python train.py --experts_per_token=8 --activation="squared_relu" --moe_layers=[0, 1, 2, 3, 4, 5, 6, 7, 8, 9, 10, 11, 12, 13] --router_score="sigmoid" --normalize_top_k=false --balance_bias=true --lr_router=0.00271 --vocab_size=29736 --tie_embeddings="early" --seq_len=512 --steps=3683
Below are experts of layer 4 (counted from 0) of a mixture-of-experts language model. Rows are named router (the router's row for the expert), up (a neuron's input weights, with its number) and show model dimensions 0-63. Each number is 200 + 20 x the weight over its row's rms, rounded and kept within 0 to 999.
Before each expert's rows: a language model's description of what the expert responds to. This comes from a sample of Wikipedia text that the model never trained on.

# expert 3
What it handles: Personal given names
router,229,218,201,196,194,211,217,221,171,232,193,196,181,187,204,199,212,211,197,207,217,203,194,163,227,179,206,208,211,189,178,192,207,209,191,223,207,193,202,192,235,218,205,191,230,236,209,194,216,186,196,192,248,181,209,197,184,180,166,235,188,181,183,177
up0,223,217,246,186,210,176,221,159,211,213,189,187,204,197,217,169,209,199,191,204,198,228,208,210,226,253,214,183,195,194,181,215,205,208,182,176,207,221,203,194,219,184,176,195,178,196,163,187,211,180,190,206,172,186,170,201,217,202,212,173,221,217,216,181

# expert 47
What it handles: Digits in numbers
router,209,193,198,199,214,231,250,209,224,190,185,202,187,204,197,211,177,224,189,218,201,227,207,186,219,189,210,219,207,215,197,167,186,214,182,218,235,165,206,212,243,207,246,193,237,214,186,200,190,229,179,191,204,205,221,163,184,173,193,195,170,221,179,225
up0,235,199,201,188,200,174,187,157,182,199,195,212,219,215,213,183,200,204,221,202,217,214,188,203,173,205,202,179,207,219,181,255,232,193,167,187,226,207,198,214,184,188,256,228,203,195,229,179,182,209,195,191,192,224,194,160,178,214,225,199,185,217,175,169

# expert 43
What it handles: Quote marks and titles
router,192,215,207,186,204,193,214,206,177,210,215,169,212,214,196,227,202,203,217,175,171,182,242,188,222,194,178,209,251,192,187,179,187,216,178,202,205,226,216,197,192,231,201,179,239,186,214,214,184,216,150,230,183,182,212,197,180,194,161,183,196,213,185,202
up0,187,238,220,216,189,226,224,190,209,189,217,203,228,200,248,174,181,218,203,177,172,206,204,201,197,190,204,194,214,173,224,189,214,192,188,191,188,196,190,220,201,180,206,191,188,194,198,247,203,201,222,191,170,217,200,202,195,192,165,202,234,211,191,202

# expert 33
What it handles: Song title words
router,212,198,202,203,216,183,221,228,189,232,205,181,237,215,177,218,192,215,192,175,198,145,213,182,195,182,174,198,229,215,191,185,196,230,190,186,199,209,219,209,206,217,187,215,207,183,197,186,220,210,169,226,198,185,216,187,181,199,174,170,190,190,183,192
up0,219,192,234,211,185,185,237,247,179,205,204,239,195,184,230,185,233,179,218,213,214,219,209,247,215,200,155,199,230,217,198,201,234,178,214,176,198,160,210,183,202,225,196,198,214,154,229,205,236,246,198,194,199,202,219,194,204,193,191,218,208,198,230,184

# expert 46
What it handles: Fragments after quotes
router,213,178,218,205,188,184,215,196,191,195,219,184,193,181,216,227,168,214,242,167,183,209,240,191,205,205,178,186,217,184,222,188,169,201,180,220,206,214,215,194,195,198,187,165,243,229,189,234,221,193,174,235,175,184,236,192,203,180,197,184,201,216,218,220
up0,204,205,229,209,201,168,218,208,187,212,216,188,170,193,197,251,206,190,193,170,204,193,189,210,194,230,187,181,204,207,195,204,223,173,166,197,170,190,195,207,204,199,176,184,195,205,184,139,242,171,197,209,198,167,196,236,196,197,219,211,191,217,200,175

# expert 28
What it handles: Table and list entries
router,203,196,239,220,225,213,231,223,182,198,227,170,201,188,231,246,195,184,230,187,188,204,222,175,240,203,215,215,236,197,200,198,152,232,187,246,227,204,193,202,236,196,237,224,198,205,209,184,210,186,204,245,221,205,203,204,189,170,164,230,212,190,172,221
up0,254,190,211,163,187,211,198,221,192,197,219,214,167,179,209,212,227,201,211,194,182,199,189,221,169,182,204,192,172,200,200,225,217,221,178,194,183,211,221,182,197,217,173,208,189,200,209,192,213,209,210,215,201,182,174,187,219,199,236,201,207,176,187,207

# expert 23
What it handles: Quantities and units
router,217,183,204,218,226,211,233,208,196,185,188,224,177,214,203,195,199,172,217,191,199,226,190,190,213,189,185,212,197,192,211,217,182,219,198,211,231,222,242,207,228,199,206,152,189,191,192,177,225,223,199,175,199,208,179,185,196,217,193,228,184,212,195,185
up0,210,199,183,200,179,200,207,236,198,217,186,203,203,192,168,217,188,200,201,190,203,206,209,199,153,193,190,219,196,203,228,195,218,197,200,192,183,195,183,230,210,160,190,248,199,212,199,218,176,173,241,217,204,209,203,182,189,198,222,173,208,184,210,246

# expert 21
What it handles: Time and quantity nouns
router,201,208,211,196,209,223,223,213,209,185,213,189,189,199,198,252,181,189,214,169,204,221,225,201,240,184,212,197,205,211,171,173,186,209,200,232,212,174,181,212,214,201,220,188,215,192,209,213,197,217,233,172,217,211,191,184,178,190,197,206,203,225,179,159
up0,167,234,183,207,212,243,177,169,219,182,244,186,193,192,187,182,177,243,226,200,227,202,204,176,223,236,207,183,202,160,212,201,208,192,219,235,211,208,192,212,228,183,189,194,204,230,235,195,206,189,207,203,167,234,189,234,229,194,201,203,143,214,200,200

# expert 57
What it handles: Job and role nouns
router,199,203,201,230,231,203,209,212,208,192,197,170,191,186,199,209,219,219,212,191,222,219,225,179,220,171,171,240,187,221,185,169,151,195,173,197,186,182,224,225,219,215,251,165,265,243,206,196,193,187,194,221,227,153,209,192,192,200,171,224,168,195,193,226
up0,210,218,194,215,209,217,220,197,214,215,197,176,212,206,236,205,211,207,215,185,218,203,217,217,191,196,184,225,211,225,197,185,223,196,213,196,198,200,155,231,207,208,152,243,233,231,199,198,192,207,214,200,196,193,179,191,246,176,206,171,217,179,179,201

# expert 36
What it handles: Determiners before nouns
router,201,176,181,204,211,191,210,196,219,199,193,170,191,215,220,203,206,199,212,181,205,209,224,196,216,200,198,184,202,232,201,217,181,217,205,246,245,206,222,205,246,205,248,206,216,193,219,211,227,175,204,216,207,213,213,214,202,209,190,232,207,223,204,183
up0,221,216,185,186,202,184,202,224,176,204,137,230,194,161,190,220,215,194,163,169,214,184,246,221,216,188,182,181,204,204,182,196,178,243,188,203,227,191,213,209,171,223,184,221,141,201,216,181,230,182,211,191,171,220,201,179,201,194,204,211,173,166,202,177

# expert 14
What it handles: Pronouns, function words
router,208,191,204,219,209,192,215,210,205,181,196,200,220,228,213,203,191,193,187,193,213,215,221,190,192,206,190,205,216,196,184,177,146,247,201,260,213,206,202,183,203,252,230,189,209,196,217,173,212,192,185,198,204,165,194,177,176,197,176,207,188,179,186,192
up0,231,205,255,216,215,193,211,200,169,191,175,170,201,205,191,199,231,200,170,169,166,192,181,208,222,193,198,217,170,191,201,209,193,154,158,185,211,186,192,207,202,162,209,159,205,227,202,211,215,231,203,195,202,215,177,151,245,216,172,162,196,204,186,219

# expert 45
What it handles: Year digits
router,189,167,212,180,258,209,226,201,209,221,217,199,177,191,197,217,161,223,201,214,189,182,206,165,211,210,207,201,204,199,193,220,180,196,201,198,238,209,219,233,217,193,241,227,216,197,193,203,188,201,205,211,236,199,172,188,166,183,208,226,154,196,175,179
up0,213,192,182,183,201,223,192,186,196,200,195,207,184,230,217,193,183,217,181,247,215,221,198,196,223,213,194,174,186,198,156,224,189,184,193,199,177,193,226,219,186,195,202,196,213,206,235,167,208,222,208,195,197,212,199,164,221,226,218,208,174,215,187,169

# expert 55
What it handles: Role and work nouns
router,213,206,173,235,249,223,219,224,219,220,180,165,178,191,194,226,202,220,210,201,196,207,216,169,204,198,188,191,194,214,194,207,172,235,183,214,228,211,225,174,209,211,227,183,237,223,234,195,205,202,211,220,203,185,191,200,172,223,171,230,193,206,192,178
up0,145,199,204,227,188,192,214,209,202,217,179,237,201,215,207,177,194,184,195,228,209,212,218,235,241,214,212,200,193,179,199,204,150,206,152,200,205,182,185,190,159,238,196,176,168,195,172,208,175,204,192,209,173,215,210,180,186,213,194,199,195,228,169,237

# expert 40
What it handles: Articles and prepositions
router,195,204,175,230,213,217,209,199,205,199,194,204,216,198,203,211,188,231,192,159,205,198,252,181,227,201,220,199,216,223,193,214,193,214,177,235,246,195,225,214,225,218,260,206,232,177,198,205,211,184,209,187,194,195,195,195,212,188,216,247,202,193,197,200
up0,209,210,190,188,190,205,197,197,213,196,218,217,190,238,189,215,211,205,243,220,181,216,196,193,229,207,177,191,202,220,225,204,205,168,166,200,211,217,234,195,195,183,222,193,184,196,214,216,236,178,189,181,176,194,208,218,155,229,214,198,217,206,224,189

# expert 6
What it handles: Relative pronouns, auxiliaries
router,193,177,224,211,224,203,240,186,199,197,196,191,176,214,191,226,217,206,196,196,190,208,201,195,200,205,217,216,210,188,208,204,186,216,197,240,225,218,192,174,229,221,220,192,204,180,202,214,176,197,191,201,183,193,239,181,174,196,195,264,154,227,180,217
up0,186,209,194,234,226,193,181,235,213,168,183,236,174,212,186,204,205,238,206,194,185,227,188,197,190,181,209,140,209,192,215,227,199,224,177,181,179,198,210,171,208,183,213,199,200,213,188,216,208,212,206,211,219,222,189,202,211,187,227,201,182,205,199,184

# expert 32
What it handles: Year digits
router,207,180,200,192,231,223,234,194,240,217,203,181,194,180,187,208,221,196,200,178,232,203,219,206,251,211,197,203,201,229,182,208,169,212,184,231,223,187,194,194,218,190,221,204,246,193,188,196,185,209,194,180,195,151,212,204,175,167,200,206,179,188,174,196
up0,196,220,197,218,199,223,212,186,220,214,175,225,172,215,163,212,200,221,207,211,210,182,215,183,227,232,202,208,238,202,182,245,194,198,190,231,175,210,195,236,213,206,182,170,230,203,181,175,195,219,172,201,184,200,199,175,212,160,176,204,200,177,209,198

# expert 62
What it handles: Role and type nouns
router,230,202,187,217,238,210,220,232,205,211,172,173,183,199,202,193,218,214,204,175,217,213,214,176,217,190,197,195,185,222,195,176,171,207,181,196,232,202,208,179,209,212,241,195,252,233,219,173,209,225,204,201,236,179,206,187,181,235,168,247,186,175,188,210
up0,205,185,216,193,178,161,199,213,176,172,196,161,195,199,191,221,220,187,208,191,203,199,191,190,216,222,194,195,172,201,184,197,170,201,171,219,197,218,201,171,214,226,208,243,205,183,205,214,208,223,209,208,176,251,182,189,212,233,169,203,246,215,207,208

# expert 30
What it handles: Units after numbers
router,220,197,225,192,226,194,228,203,188,197,211,200,179,195,196,206,186,183,227,166,167,217,203,202,211,147,191,216,207,185,235,214,184,214,181,220,232,208,222,219,217,213,219,160,186,192,231,202,210,166,170,193,201,190,191,184,188,211,168,228,209,224,193,197
up0,212,184,193,209,218,193,218,188,214,186,178,184,204,189,195,205,174,230,208,201,196,219,205,245,168,199,155,214,186,186,166,235,203,187,217,191,217,165,199,171,228,211,189,188,210,197,200,223,187,200,171,149,175,193,147,147,198,199,192,173,235,220,237,189

# expert 24
What it handles: Name-initial word pieces
router,196,192,208,201,217,210,207,201,212,185,193,183,199,192,211,205,182,214,236,214,219,233,222,196,218,203,197,204,233,222,200,178,189,217,200,227,231,211,242,173,257,199,263,187,214,186,219,177,207,197,187,222,201,183,177,178,182,204,180,209,167,195,197,206
up0,212,186,250,202,205,213,188,212,185,216,214,175,195,209,214,226,201,189,175,201,206,170,200,174,201,216,208,183,180,199,181,193,218,154,224,238,230,220,221,195,217,150,227,222,173,185,223,191,180,196,239,231,220,197,172,197,224,228,188,231,153,196,204,223

# expert 5
What it handles: Sports score digits
router,151,190,207,176,245,212,214,205,213,198,196,195,175,210,199,224,186,189,222,197,196,198,208,217,205,198,176,182,220,195,209,199,162,199,212,203,213,196,205,205,216,200,240,183,186,216,198,206,226,182,222,204,248,204,208,175,177,147,197,238,237,229,184,192
up0,212,168,207,201,216,210,203,178,219,200,211,170,194,191,196,227,200,218,198,203,185,216,171,199,182,233,194,223,170,205,245,232,238,187,187,224,182,225,197,190,246,186,212,216,216,206,213,183,202,198,183,185,215,185,198,188,157,196,211,196,204,237,192,211

# expert 25
What it handles: Proper-name middle pieces
router,191,183,184,190,223,234,194,193,197,197,203,141,186,176,215,217,167,206,237,224,236,212,207,177,216,198,228,202,223,204,183,205,192,233,157,217,203,195,227,166,234,209,213,151,210,195,232,162,201,195,182,215,228,187,186,198,175,205,221,208,196,205,177,184
up0,196,200,241,224,200,177,203,222,152,222,218,189,204,199,187,181,235,186,231,220,239,195,186,201,210,160,190,180,173,208,208,169,186,187,199,203,227,256,211,205,201,168,176,198,198,204,185,195,197,197,217,165,198,194,192,245,186,187,208,227,211,220,209,224

# expert 26
What it handles: Proper-name initials
router,214,184,241,202,197,212,216,205,205,190,216,170,188,191,220,220,173,198,168,203,199,204,221,211,225,180,206,239,212,208,204,186,165,214,212,249,221,197,202,204,233,198,246,201,213,207,218,182,193,214,180,244,218,188,191,176,157,165,196,205,185,186,204,216
up0,177,167,179,222,184,185,146,165,213,209,197,240,222,198,202,213,197,193,207,196,230,187,237,236,204,191,180,229,178,163,220,173,218,214,203,194,186,211,202,204,216,192,188,160,192,232,132,228,194,214,187,177,206,173,189,220,188,188,193,193,195,191,193,176